Weights of a small mixture-of-experts language model, trained from scratch on English Wikipedia.
Experts: 64 experts in each of 9 layers, 3 picks a token, a softmax router, a shared expert of 256 neurons.
Training: a variant of Muon for the experts, 6690 steps.
Below are experts of layer 3 (counted from 0) of a mixture-of-experts language model. Rows are named router (the router's row for the expert), gate (a neuron's input weights, with its number), up (a neuron's input weights, with its number), down (a neuron's output weights, with its number) and show model dimensions 0-255. Each number is 128 + 32 x the weight over its row's rms, rounded and kept within 0 to 255. Numbers have three digits each.
After each expert's rows: a language model's description of what the expert responds to. This comes from a sample of Wikipedia text that the model never trained on.

# expert 1
router:140087091136149181138113169095131170112108181168159111173117098100142134180114120149115157180124130132107172127121123149159115151087109085145166131217142120172096105159109144111126113153125126138112154114159068122140123124105087113096134147094123115103168154203160081109110120080092114137129141155140137181100094149122182093155102172090129149127143154092140172091136115071054077133118095117105165128099196147115120103099135095171108104138181145085058112096175181136096079193151153177106114128140176112110048152078172163068088063061090064108194185060112150117143066137101140086135083103152163121147131119141118106118155110127082171120149090152075135169140106078138141123165132188178119114136181095142177176123106116149151139170083113140145109141135108083163165145134131
gate2:132086191157133078132143151147130091162137084129192119163139142144128203095077084102085071075107096087067144104090117081110132174122131167133158103096152131162131173071117146178156149095082144095074093128158097190157130147151122114139092190128090098126144083122080117118108148162119172164114116156107189103129117132110111106169129106110119122110049187142072102127104138171115205206123101170141133151148065157159148088099135133073070115172120121114101111116162117134120210119142134052175159068108113133106117110154121154162135135137181104121163104112120136131065179157123157118154192126119113116126071140064114130095153099108170120134093135187072156151125149115135123139187049169104131110141121160137115108086127131107097052162122153156087120124135130147126107118097152
up2:140114173139143201125067091170106104105087112188085178139110091163121106148150089113103142121148174148132132109159126194116173176157119133129126099120125189129089108181118118093114135139170155102156151161120103087078157104100083096182144099119176082144108156092175125099090099144131039107139123097123144163171115088140113154156117142171128132169150067146161093153102128076143159161079136147111172098116124126125155140145172138142141173104176158094164101139123111174094061075138163180060142114166146139171145144154125088105158109067149116158155063099112189094067074162102147138134171147186124098154171139158128109117186110088121105148160086064137109166126110121150129123117178126130136106074161137129115083095098099144121116172138201078143157096109173130117163082037128
down2:128107167087094101095145128180111138130107110139090094143154150193137126130100107141156173181093127113119121118096128152133147115236139154117139138017113141119141126194109095092130145172129136144138087155136133115147087110110115105128125141154149120134075103091063068140096138108158050147098130131070157170129131160143102161164172131072153123106112131153138068112155116185137124149136168105128179064151112122125146129123119139037149148130107132104099064138053159138147143131084190098121225136161100170111124106109115134197122161146146126162167105113138147093069123126179091090151163163156095095125151148107131064142164131064151086136129123191095128152108156116164152130144118139176128095126155140149051150165069160163155119174090098108112060129142129167074159134166090
gate3:150063195169088125131132125151157049128073086160148133135130152108133111190091067143109165121135110152119109155089064081173125172160067100070054113144117096093167164147125093136101110107079153174174129160197103128078167092077138112141144160116131140135083130104128142123118191137077082100076136168093119143137165082129162147186099176144194113109093142118152120125110148099111076161122149138106157144114170105188179176103112068200092139106167150120120129153119131103158107195089147200142108139130173147155155132110116149167141145171170091129090160119093118137133110128149146151106143089173110156118184152149079168133156162106111129124105057134109119084135123144122144102139148133172128169088107098109100183149120184187072147108074133089149130173151082106145123140087141
up3:115087202158144116137092110180164086143091097149087148147150089093130084201054065168073110132104131125111122151145126101115161119095111077098072159168120125124121095202133088103139122161114144142156118075160097129141121152107136157151168159105113115115125095143119150106146214125097096074053164154112123110171134106077127158198144200159126127132117181151144139117094160050134148153115168126145143107113149109189155147108154090160083162134133144148106147134138122128169103150116128195171172123159154080114158126105121159110110116129149131065111168134132140118152104191154146171053175047191080131084140146091131104060128144108125131134135079108135085130163092155095128170185186155156063129099083115089132201147135159138089163094114156092168118137120132103142112126124116
down3:109118069144126115182123156165098187118129161131116138085130131157173143047160199111107106175205123133137143136173156114148152115148119109120099112159138080155045118138091119113091105101128075053136158155130166128147148115140178097134081077104121144107225122103148127166123113135164152077162114140180153156140098182111105106121154087088123113138084103116121152128099102158143207160079122105121109136184146162132119154079112129098163120164116100177116109155130207098133143141050095154132184080135113083092151136111151083103141150138106129121108155092107097074172118099095168124081092111130161085092111118136110100193072158178096092117128148113130155171110137155112123096081161123089154118143110140145184132126167193169157119211075135171139145076096149119071123132167098
Description: List conjunctions and commas. Commas, and, or, including and such that join items in a list or series, e.g. Spanish, English, and; actor and musician.

# expert 27
router:113090111175086168177145159098130129153120158129158108143191125140149132060111121134116160099187132107112105162142079120097139064171109110162122145189186137146098138109123055070126168131132090126153140147145114106176153130146056119090132179069096150147071098118141167112139149068128148175151087112147143146145124104088188146136151132167118132166100112092202055064119108135149131071104152104083136168173154092182064152169161166121079185161107091092148106149098066130137100092125111102089116079155154098147113146141148121067111161053075127111173130128168137123144116158115175144132170152089087171162151102123106107121126112118114159124137158105149225081165158139093131134091154165107102121197178102064130174137135072133150137088131156133136092118120149094141090128142139
gate0:045119131125099109122157126118195167119136169147110158124129100128097147089128170035151170043105114163129150133133108148133082133131165119118153179118145168136118158080089094086100163170183162136173159101063111113097071037151123152145087160103173095192147163163140123111101107107182110154156077137125114196135164121153198116177112147116162112120184172112131105105101092040121112147094138136141128181115110133176134145149126190136107118112125120113072167119127091135129127082085084115125143153145140118118162123207123126106135119081171118112131064098148138156144162168108135121090141127143161101068084103094127086169117133084177106144171105138079118102171084131147152092131204109098164140143142144048129109151135176109073115132097167136166150142113126156148066142113127
up0:191102134177150175128206167117133143096140082119134117184162167108135080116076071181120141173154176170188093178110211079156175167119193111109076103131134130148076092070119133150126087134125122141125147161171110124176087088136194105129110087150058140108116169125157098179138139069105082111168190114131101126129165111124106146100128154076058118133104086094128139170157136084119116179136123117156197095161118090134144106110138109118079118154198100137101120097159160065086193116156075125104123098093070130144113110048146142101106118190125077157135159116167125085116112162121129161151111113120102114136118093167171137102121084151125175147127146132170130092120109140147132118126094140123126123130109068133133162117166110139131114086114130070147103174178172148168132103123191
down0:088114122126108141139147117090138119106142131157149137095093168067109161201099133183076122116139146137148188124126156103149115137051114095156149092064167095095110117117136122127160178154168160148150164121128146121104097151133129089098124086104141185115100112093135157131078082117086054088107148179135174157141155118149123110165084193104062126163111185085094116147157089159165152142149112068150147082132152175138113163116150180142087089167145105115128132062119129078096110106136153121166206103111140124074100081094153143153137120140155122139118083147135156182131127148121143216140110047128109161110099098102152039081093143105136139118202053157136162169144129135177154123157136054136118087109174122165099143115198139107145149145145123148134104080126122157161172116089190
gate1:135153107168115088137159115187166199119133090096151196102204118159136114150129141144105203083077132159123117139096134125134093090183109150114143142126087184097125131119131143111157150157129171101122178070117118127168106091161135127149162117164122115132120111143152123165129103147130111156165186097129128144122113164120101101129128128114124140122135139065101071128091076146070088134136183141089156154142089150137167170131124056137083210147077118148123097140132190125118125126147098134151191113054088128098092152074153134174103143063060087130135065144149120175135092148092094138146069118101076191141128157078122143083078105078097095188125131102136209131146131149137116084087170187133087077139121151100136139110138216162107137090193101162147143161143150150112088117155132
up1:120128144152203138129129115194096168155062114141163139104112170121171177119093127107128101084108107185075084135093104109101144116139117117108160191155129103136153111137136091139114147157118159083111141095109095146128141140087103109127140174160157156122147110144108112093140092147078118101125080174153164152111119140160060197066167137130149112091112098154134200155162141140145142192106143128142111063091150160119176143173152132096105125096165127164122126107219173076124129137097140120099092155083107135066065117041112135141101106102113141128118080067155120136112142153149077092061171068130121168067126089138102140110099157104147170165101137109108142104158162178179182134157155182119139130118120119126173106105160105120158141211156109167136076160143040152172167181126109
down1:156116139138135086133195109135136112128114172138111138091182165095108148133148161153136136158163160123102131121065160093111105100075148115106180181119103151128118121074089133145133108145109135133080186131145184055139074145138096096160211154137095145146141134089109179175121182048125134164146176066178122148096093123142150126170134137118125117187106140113142122106085119125096149183162150086115108063149084160071110121138127145191161127097075176171155134103184148143138145085154143146142115079111128178133164178036136125153147060114110087169145111046156133120113034148167164135175166081097095148158095085106074116087140087134107104113131148102089157129111131125085088145082146124196112103177107134127148163152156180135127128119097123138135078140100124107187109133111099
Description: Verb-initial word pieces. Opening pieces of verbs split into subwords after a subject or "to", such as re-joined, s-ued, m-anned, expl-.

# expert 8
router:153134124117195160197113108083136140093135148167139094120101140148114134156092084118094086168127097097087154104152126134144091173132147094122200128131146121159113086117125099155101132162132076108125090139141147203107129181086142159121133114074085115105138139138176072139143105099159156075154147174179132108100140053150174118145237151130122086138099109138080143138143164109074139133164151080114115169100058091119152084067139092090103142104143178103175125142080135114167118082099079118114175094173141108104167131129151169103099162140163092170095212097102126126112142101141073122169151147087153082068120126095131172130116061119162162110144060164104115145140106125122112126173145214115162155100099164124140101145155182135115131158137128093149167140114172194114153090140063
gate0:092159163214124103162182185107103113158080113147166179128157099155132194133151142157095140100106105138136116098147194108068165133109177137081115094166141174139122128111116099136112149144175113104137137127131106076164188138149093073169138175181140110147175094116151119148143157105100112126147091125074114121127104118094096135120113168159187092168071106146168150186152092139107127212151127121130152127134166144136176083068109151117111094138121146149124097058133107095060146112197157070111136108110149158082135112108149154182078108122105139159188117136146098113082116157146120173152187153103082123144081123115137086151106065116139142136157110134035138095158097073155171100157096152151160153116137075132106163111052064128108129164135103112109123134140146060167139071090103
up0:153201212161119092056189139122144110102108102101122127144134119170145172100122125145162082186221133171191177119162087095079183130077126084135051150104094165083068132130078127094102196077144088120144173083147119117088127114112127084131119137147090145182160107183132135136150192118139142147126177111105123076106121142103116115144096118147135075179081141101140117185074080143118153115125152140086109138106132140103134142139174159127158071149146090159142128079109105107143149117141157138143114192075113163150104060123163119109104062147159158199177120094094110131095101127133092158105130054122131129123070146097103161142063118106128176133162105131133142092151106181140154153163113187104105152154112105144064140149147132114140101133102148132195096158154134102135126145106129
down0:101137169142167134126181106131163147121084161156165115166104138146065123049139162140134129148115125080127100143094146077135110113095042136117162097153050098064120190132112125120176137107088138166125118120179071151199145182097123120148118151104193109029128040098210112112101116063088107091113139108141126132137152133122110160163161113138092132076167161105132108082136138113118123160120099114142132079134137160135126124092226138208102114105082122098148090125163159096099096136178172196161105134087139132137162110169093159111092140135156144138101122158151146129111139086136150163165189133087120111117144122069125175116094142095138147117109096144120087131142119085161188165198108127131134103158144127130100111081198144085135132165103107146156143104196141114146159152096129
gate1:069167106080069118124094182141157143160167155155115138156081141121175082096121120191159179152158097109089034135126125137150128202089132175129167119155138200141121111114129155116070132125121097121085115098149075096133116064136086194135106158112108104105120139165172149174127159138170127108176089138163179115134120142094079094041124126125100103139091152128140118116142106099044147193143138109152212118088158103106123116103091105112141136075088165051120175078120139158164099127139143118073173139144123153135143176149153149124123125162171088090102123105104068132122113103098169156139087124161142143119150128150111140103123071176118155147132127089138132133167127116112205070203146067158124211135129108107112112142168168162161138121118111149097154077133084122098151111134099
up1:164138141150142135184169162144158173104128114184084173118098110110107130078108109191194146112173114101133066123076095144135087162158062178164151094182098109120057147142065117125144154140127074135094176145118120134155132088090152101077116092122153110161130141156108119164128094078118113185150137157193106173078096143128095102184128102158072070122098173157119126127085177168127123158122179062136184124077080159130127121046116143158083106116109150089074143160105125196135095136086163129097109078114132132168104140147168103145180145077092106107171127131115105168115133125122162127166095105127162161135120112117142153113119067118194114135173147090121152062107106097111134179146141108163087110073089108102201093151144155171156104111130092122158109091163168142109156100139160
down1:139130115102099138098102154228098187146121118103131099148101140146067147119104168146142131086194141132132119132139069122181146130144166162142163060116117160100177133169083067089125136120135131125152158168108080072091142100157122124136088103100168116129092101163190071086110122149164156082166102162124127091150107156110113110090137076089111134096154100156111076083136061170158151174087149117094234150119125162094086149119160090116124120148138096165135139122160137118166094142102079135132146114166127122119163163108178088130157115123087103150134114098094104126123109110126104129121153146180104171074129161127160111201072183075082107123071155150124143118151179092184130162133083175160169056119155102112113112126153141180102128185081178146132171149202059138139142124139121
Description: Modal verbs, infinitive to. Modal verbs and infinitive to before a verb (would, could, must, needs to be), plus digits ending years in tables and lists.

# expert 25
router:148123081103175102158064088135144133099123174164114146036115114094103147120122098154129138100168106129062132153099157131147151142111155103126142041137127115167136094156120166184136118069152147144115150102111122149112120114153129084115132135136115084137097110169173073153115145159172105147194067103176058176117148158155066136130082119115135094171155138087103102110189053075104139084145093108147100150128116088121122097172143172150173094088112105127156151102128191147160089169080145151187117177189175154097095112150139096159167105082150149153128110126095117122192124089138106144158105087178146107098149133163163125089097064089111105185189159147086133154186144120136113075125119170090151161167137183167133152107079104180164116126067112167107167082155117103152121117126133
gate1:172160143168136122078143106117111132122118092100161102130123134139116136109121124119096135206143134166158112104110105133079065044154132138150095220196119090161186167153117137176104098157113161092150075126110123108133090086117144102174156116088199119099132150125155170049118105170148155096078123111125136140174122162088128179127121124080092170091109169145097097121108135076149131055174116096104120074147150107165148139110141145102137105195149153081101116104098132056142136118108088158164138110076105128124167146123095193122112091143098112131148191121208123140073158086151081182120138170157116075119142115063157167159064109135120119157098121191120152115131102104095135091112151092162105167153085116126129146158082140148141139143203139159093105163128121115067100180133178
up1:123166153101190145143107142149152137111112130122127120118073142166136201051103054084137111181084094076104100106116076135095116060174127168102120124200087130140099167159146170139121129106143142156141096074140145135160094176095149117138131148168131093149133120104150144121166123212099106077098091137136124122128142135112113158122090099051120091156119185103046113122153103112092157089154146129200102079137177174102155109128152172143100135150099141119098147101099145139150095122082156136158130067148088106156117166122097157155119155129147139164167129207182144106117108121103129178120162139105115123178132118098170100136067126174148105104119120115114091123114096096102102086141174080170156171164159108101131140148084159177089192172135123103018193105135100156098102171156160
down1:090132156148162111093123171047178118123144132090170132156127193141089142119170117102158140128107132078142127125129136176106096081134096184151114146152106172111136155132099147161175138125084122165121192101116131154087109126055138117111091105155122132090117096196148138091169087149090122175101121110115089122131096071103172138176103153119135163137126154153115090153118165153140207070146181150188089128106152139062173175123178101130107071161107209120143092145147091141137107144156123152104151139203167115117098120127178210172075097108108108134182080137083140032102151131068172128143097119121123107123126133107144121137116157144068151106106174163104087116081173146134027121118146131119164142104138114079093124144087088173071141138167109136130162090115130131156076115121148
gate2:148147081100133089127222117155159129133128126174093098077114113124101048051147124100122085147132203143096175144083110062166164121114055116188097136139141116131123095189095086117143120129060169131133097109142104156134175143105112148147171086153137121130179111163150135126056161147123111152135124120111153140131106132083132125194152146137216140142136144140096158106072137101134144085123118147101087136088118142134124141139086122193170153118148066128095150182107135110095109145185085185162093167059157098200080114106130090030132162091121118189156104152158061124175100179114061160091158123140124134106141127139127154144108151147156105130127127168134084106116134123086137176185137084140074125099119125173131110077107150155134169165159121106151138116120102138139146113133183
up2:141126126139068162071138134091140143163092153151148162167114155133142174104150131110151100140133098141110216121101142188105136084104134154166118157136131181127126120126155165112116092145182020109143129135081158180146096121098130124165189107101153139077072179134128119172159163171122121109105124183131144090125133213134132098163132131070141173092124069121144169167094112135102145154132145133151146148172160127123140163069124063084126076151071091152186129097104079152131108067075182134178083118093137119180115142123148143125112083152149101085176098112162195115095152147099081111148101107132129095134104169133137131089060145141151131157167086120107142111080125169107119125091124078058117123104144140080113119134163219106146134198108095162092108139149145072099099157078107
down2:038120102138079117140124187100126190096119143099203124140182108127100070173088128116106152169084165135119188161088100152141155137160129077175124206200123114095105058109143107099121097178166108114110097131168145094062137167109094126128115187127094145111166163148170050148103124131170105173063145111115120154130080158083096148113147164135093108038136125128157104121084152166156121110118089133077160165150132172086081085122096144130099136103067161166114091126118125154087152126100117117101150134104152071140177130055108166150128116129142184140094170167151177102112183078107089109140139126135166147116143173146193142106106177159132142128143180114133161146122079104182169092127125100137109143124188129125113137101110139129092149153125149092170088169143133167131094140138083
Description: Credit prepositions before names. Prepositions like by, from, of, starring, featuring and & that introduce a person's name, e.g. written by poet, design by her father.

# expert 51
router:148064189109159152118182157152115137107120194140091129211133153096127179165087159154080200169073085100093148145141139101080118090123120121104092144201119150082186114107098180117138122198094116127147182129146096148178149142069103151140135147078177119119134106174134139106130142142138143154130188113138155137126125171147101079165124115084132184130121159163130136131125031072093113161118151164117116086161108117168167111141103087121105082141125154061126116080085111158120098172121093178131128117140146118123136149104130102165125090115133142104190153114195120161173139178121161115149132123144107125167095165074086121074125111121118095120142135103112156126110063090090211111102170163100126134113170049049140136131131087111176155146155074109114083124157100168097125158105142
gate2:078136091101094141116119123115132076111122154111157141113136147055162099147133150123103130126117168152154162123109147088146178101170165127154063108163101109044115123162181108176081098143137137154157187157102145084092132140048173160135136118130104134062112126106089182110107119134129147097241134141128110143173089133127167100109168114069070140149180096094176053141112061117161146082118119108119135155168130129125104129067133134096071165131150115133106126125115150127142140172126142107105119147128112171117107190138160101075129139145166149113107172137111139139088126082159078133133087173118114111127106134159173166134112154057149110124134114176136180121127075111150136188136111163150109135147081068094143112109226104081174169117159117122198192180099186137148168154147086
up2:127147103101168140154175142073086085114116139142109039113062104146074141106122192157084129144103148153148119156070125111110143153161146086179163112157130176123112116193171126142114120064139111123095168121122127101133098115100125180120164138098141126136114103169159073120133103101095133103182164088165117099141098140147085130126106153127130067081130124097175165164138130143147147111212074133109124106119103132148155122144157099117090168116102126127116145142098076147134115207177147090129144131094107195076129175128198151061186133084174184133100137089158098103051138150095118134141121128123183071132119089164217119100110124133130095136157109125126174116128164127173128195189086183168107102114140115158103096127191110051145130117146143121096165129107125114119126039086148
down2:099098103110101158154103188108117114153129113111177122103146115139132137096165171103161164177116094128075127154162164120131110071161142128198138125122076129090136137165078120088129134161112109149154147157146142147141159133077132111104084140112173137055137152080082205120089118070137136129185071163109182119193135141124172105165156110109111095106110091136167065159166108076139106108151114148106115108121130142217133116165140112126124176075163126131093129152101059158093121152141093160158098120063158099152067131137130089082143192092120102151117175129128120145121168112133100156086073104146130102173122129109180181110107083120185084150106142128101152135143080167135159159202136103159069110097142116096094122162201168131131101108113128202175124081095069166187166127128076
gate3:120139148127152111130092139136153122154150093159156164121100083177148105123184162166188136111123120155079122130116077134116114181137136128136108112131110117118087173110163153120117155123186091168143142069112089092102059195085155144087102145122177076071146157060123121114189147108077075102086128151113107140114154127134133166071115075101108161075117134082178091081155148170106089152127171124140158112155113072174092117101063119113140164130111164187063113094128082208120133130167142105129140151102143133182158143091152078146138147096116157091140131112077133122142109144114141190153139082145179113106111042160097149123138123106229166086111100171082175086106102130154126165161104173138090110146148142152108135174117136102081112184134115167067152165110137147136154073188132
up3:159128149106097150170097147118109115157113092083110190093164031163112086117131146142155129159108070147093182125090141156159172148138164111139200173115099099119102175112175136122127158130136187155136150112113166138126115099173182067095123124125181060050130157137150136174144130060126127086093121147110143105165147171121135123036116085142112123140122030083110127084161127149137119137138147117152153109151175025110144190132118163108128193171118139127155140078100119148168120127123137097124163114113151190171184126099155092178049115082151194140120072098101146145108135141135080118156122153120108119121113069123076103080153109170135159121149126114085165094119131100140137123153113167129141147125122115107121150080136082138126123167097116162091117151120156064072173172096122
down3:121094195123159075157069088150129138123189174107161081154159073125120207134136100118130167111119179108081109085136132216067134131090206148160114138096131171114055083095098149095161167109148156089192149099124097147132098132093116149134101173121166090120155150100117168115151106129129141052112111125146129092126147110135101139132156125115078125132117113085103106143104113113141145164094152163166138144125189083166168102146084137125117143168158179147127110106092147139100113136085135134174241116102134092114161116107135147173147138058205118128081103155133195178157105133140097122161112114155060118129134131138169112127108105162112102145169166126092146096079157083120157103124104112152126170150092068158157139109117110057149105151150072140163157129116158131052124067154092
Description: Sentence boundaries. Sentence-ending periods and the sentence or clause openers after them, such as The, It, However, but, although.

# expert 35
router:143164052109120093140191155100147091156136105118213124118147130144090185092121110118137067080167112109176151149097105091108152140143170153144174171117141098167152207042133173068148133154133145083148127121121133157136178148145087111126147154141107126109097157113129108151181151126149090072100076135146149071123081130089165153140163199160039073106112177133081144148136131133090167117172133109189122123133124099116114100129148075110103155155135160194173091115112092100165112081088098155128159126095116114142151119172123140062141180105127104124113086077151125072094134144120164175144092108113066116128087101125094153086140111150129124137181098195108086139165154128094179120068149151133125112205112122149138129142142174136078091100108160091165142112158184085129109110183132
gate2:108087072135131078096131177116219140102125109147116149137188162068130015134144136127145070155102108203108161149117131115142118121113172106172114172146178123121187139114133147123098134093125189126113140130128134131134084120118103141106184117146077134147121183129185139161108162086136116131154081126151078097226103130144163139165041160118123152080147117126100142095133163134064146153146111123164135102103144131118106162146176109167130186121090121059126133089121091155100139091121131129153104115133159077108088145180134113127110115164146088125171120156131108139186062127143103126126096106178131114068137126178142075116148118139129154135138117096080121103193108146150166089081116070168173072065102103171104151193161064166156139129098154111200139124111166087119115104146140
up2:112137119119116137092135114167136125127198111141111182176077097081179128137125035082167108142097088120113138134042132169142129164112082196154094128125121138113140092120172105160121099146153145129119125094155194131129129123087153180106098080122110109103116117166142140159062177125116087040144141103139146142166105071178139072152142181152131148128127080124158119143083114153125136079115062136131181216116116134143093108116122135187136163113175097134095144082111153107066100108161134119072177111126122061169058148155153143167077078179108124116119109158138164083154077086130101114134118111099146143154173122101149140133123116112190149141206127104168133152105174124139122106108131195080129148120101141073130110162165094172120173102174088186141139156158102140086075113116139
down2:133157206134183142099175095168121137124142188148136133128069118096139097158075137101104144160129138089128111168118194141127103107178138146133174091070133121097073135184151114138087163139094112086125154107159204101175169149143106135121100096163108140104046133087170172164138119129188081119167135116120138162101137089188110106083157071093106143172088097102085081095128163076146055097141125139095134157102067121150191095171186181144120120157115107108067096130162135164170157094121134102098154160121101158115120123148120105106119205090139144094137078146119159112142074099149114145165124129098074113152143125121104077116092107080179115143122134087176084114152128155107131159130102122119112135139177215212144135072145092135074116111151150092142101164155178131153115159108112
gate3:184122117075141119136155136144134142124114127137129101136089119171089142109152135107101054074080119182129154129110100100128039089126197125121182148146181079108136153162118115180081145151168101097186143133149087121137162115056112126066101134148180140178157121133123079098115124111114109151155147187202184095174078168122063050154127143120101081134146133107081139146175089088144135101113131155065148105129155103102150123157100061114146132126092118083163084192154119126072111137126127175121067136140152077127113140088160160125142153131085166084124137126151070130166187129106145113145059124189128157178076163161067167177130144115096182135110119113118121161143138063094138176154092187105107109136109096154109094133148175120147145122130108189113101090133115163125144125128164
up3:166100118160104145101126112055164141095175106139083124091117102174103078067133108193106197100108037122113100129086118121181096109153152129093123151130103134098119147102141146146163118199143131123103185202131086145128157105104140134109090190136197113122158112081168110102099149207078157141090090138120104091068084095160082090129138101095163094098151124127157152142083123118118123140144155060147183163134108102118141156152135103147115130123111201138187091192103125187132178117047125147134107144133125098115195116114143076148157210110095158131166175100128119113107128102115177137144055162140119172124129148121177122103161139142123130104101150147098128115105156128141107134203127133175135121134090123165062111140121113175108099125102108152127069080109171160081137146159180
down3:143097167138151138116150097138113150125124075115152074153096127158088139127133104047145123106114193104113122113139084156184081133092167055135090104120136155094151099103157103142120108117110144117153083170090142135156119115113100177097117134197105164154149105077063177170146213173145110083124148148115120109125107126128144100120155127086151157209164104164126102174163164151193192181115100110080130094138131115175086127180107118097103146129096071174117194151122154090112122110155118122142106180140070109128135146101142108140129114166123152129162130102119098106148152102178128149127145213110137132118123154109139167066136150132126121100132166116192177130070116076143103128081091097059133140142111099154106107060172159117079091164185151155128153153088134080031138185176130
Description: Stat-table cells, adjectives. Spaces and short cells in dense results tables (o, xo, —, −), plus descriptive adverbs and adjectives in prose, such as fully, only, dry, thick.

# expert 60
router:126136078124163112168087122088143048113120128131148124160107031088076149183087085137129161129129103107143159108135061122090109140174119163089099089107146098120144155104138146093115104169142121156188150138178086076142152175114079108077113149141093183123093106137106136105132114139109101147147117108115186178119136177181182095105165099149149101116091160100161146136200123147121128081147134101123150145102114106125130099081111103104126138149122130088121153113083106080176152170111117166139192135199107024102134148148103082089162079158155106083126170129177101116103145120151157171174108058084096159062123155158165124139119122158158104160128197194133111119127143124144127123142141103130152166154087102131172156072149136114165140132081093098153193061075144174142171120085151
gate1:137142181139163192143138135160149106146104182116172100150107132072159086160117111125125148174180103113121166124180110129182106147134161167127137137201088175136125089129061169085135142072156126163121070103202129161095146189114116098075109180093072152151147116111143118090105081093139098180142088168105114137155103108083149154109105092102195113158109105133077123106163153160150094112114165116121153130138135117155115119125100074101082149153144149124126108068161072173124148097143105119127151175102137140138089174121144098158151125068133053147117123126078149113096126151129147071133163163000086118116135087195113171107070125065124091173123111159159107088122083124157144145124162111098132155144110055177181122160144154140140117129116146140220134090126127162150137142099123
up1:087107097139131135172166114134135078186139177088107097112141104163132091103138118165124102174163107087104108138144071167094118084113190131129066134140105163207126163111098151212131141092164136099104150208150135172093122179118121115093147147138067106117080166104115049094181102168158149125141144108182069104121122099143186137114172094161160072135172158139063117155091127104171124145127142191100054091087085171093153130118127175128088146161147144124141144157107128115151116075114130169065066090105129113136085168105112069127127165157143083141157153091112173101166122120136134095110086114098133179092138104077080160033127126122114134166105134118174120134131138109181098130137155133161136142180117068098150124150157110185130128091155158104171100140155140115158119139177153
down1:132096136133098088199101183185122140153143096120150144087180197092144178033106120101169098102120094133082096130141102128079115159103151149072164069137075091093125112109101153150172162100121115122134157129112082133141176125087180115121082102106088099150121148141127149095106076109093047092173092108141100181124134149167153152107104091078125101129072118178100086157173104146150150148181143183143064153072105187064129169176062124109102094077169131092165123107154202117141134101146171142188179143135157103164124125124096139177126141155133114107122118092142134154090145118146117137115186186089138117130089154119146201134120165145146166099140121128147142101145142189178133060130178128137138141140138153073086116149113153093112143169154176110115108139127123133128133083160077
gate2:105128151150098125158098182113134143157152163134143148154144152113182142156051141115113169122149087128131136104152119117129174147126140135154104117167155116171102096112173101082132169130129134113155116114162118141129062196109099178078095128138148136127074101147105041129123123163143155131104148139139101118109115148089103110167067110106150118095118128134160113096137196141176097161136163152035091133147094128206138154136119091116104155122150118098100149119075130153155118173063101126043147109121132157156142058215155098103061186128120118151102108144065178151122108185195158097143119096109106111154180169170127157162115156111128128117163041167089134106125150126143084180134096080064137170121140116126083196051097155159134105103122112141102130138158115161079121103166057
up2:148125116150166135141117056131110102077139128155101140043129122119098118114137082125118167133167212131088125083175120142126105072163110135163097134081146162166125152148118176102121110142153139118109179102081131103164115093103241122095195150167179130138109114072172147127121138102088074079114097098152165140079063099115179110110168116122163107142113161171175100117131111167119124163110116080132152108167134104101203121111068153127138127160160140137129182095165173096089128103163123131120111103120114152093075183119127171099122029142103114051117127132122161151130177127121162174158143128146069080094139098128151144113090086126121138151057148127198119122152100094111186150137209141108129132121142120134086105189123095114141118168148204115149106154078119093139129165133125
down2:151102166163124070130133121113144109113154073142122055116143142104055045147119121082115074172143149143118128153130165149114112161100116176162157115126125076153183141137155134133166145140146130119121142134114060172122191114137117135155138099147154099173143146141143113141170161152142126111190102163148171097106126143092104101136165169202129090076149170126115087112159162070116158096082083135131132074112156093181141197137095110096152148150080172162163213116094147112163168077131127159163087116171135165146088145155109140068145081128114158136127220112104165092146117142119099096102095163121103138123157116083111113179162131097105155104164125068174091117130090121094078149115169179110096088178099160132110092037140077135124090128140144120068122126148116063108105187165097
Description: Years and table numbers. Final digits of years and numbers in statistics tables, closing parentheses and pipes after numbers, also year, century, %.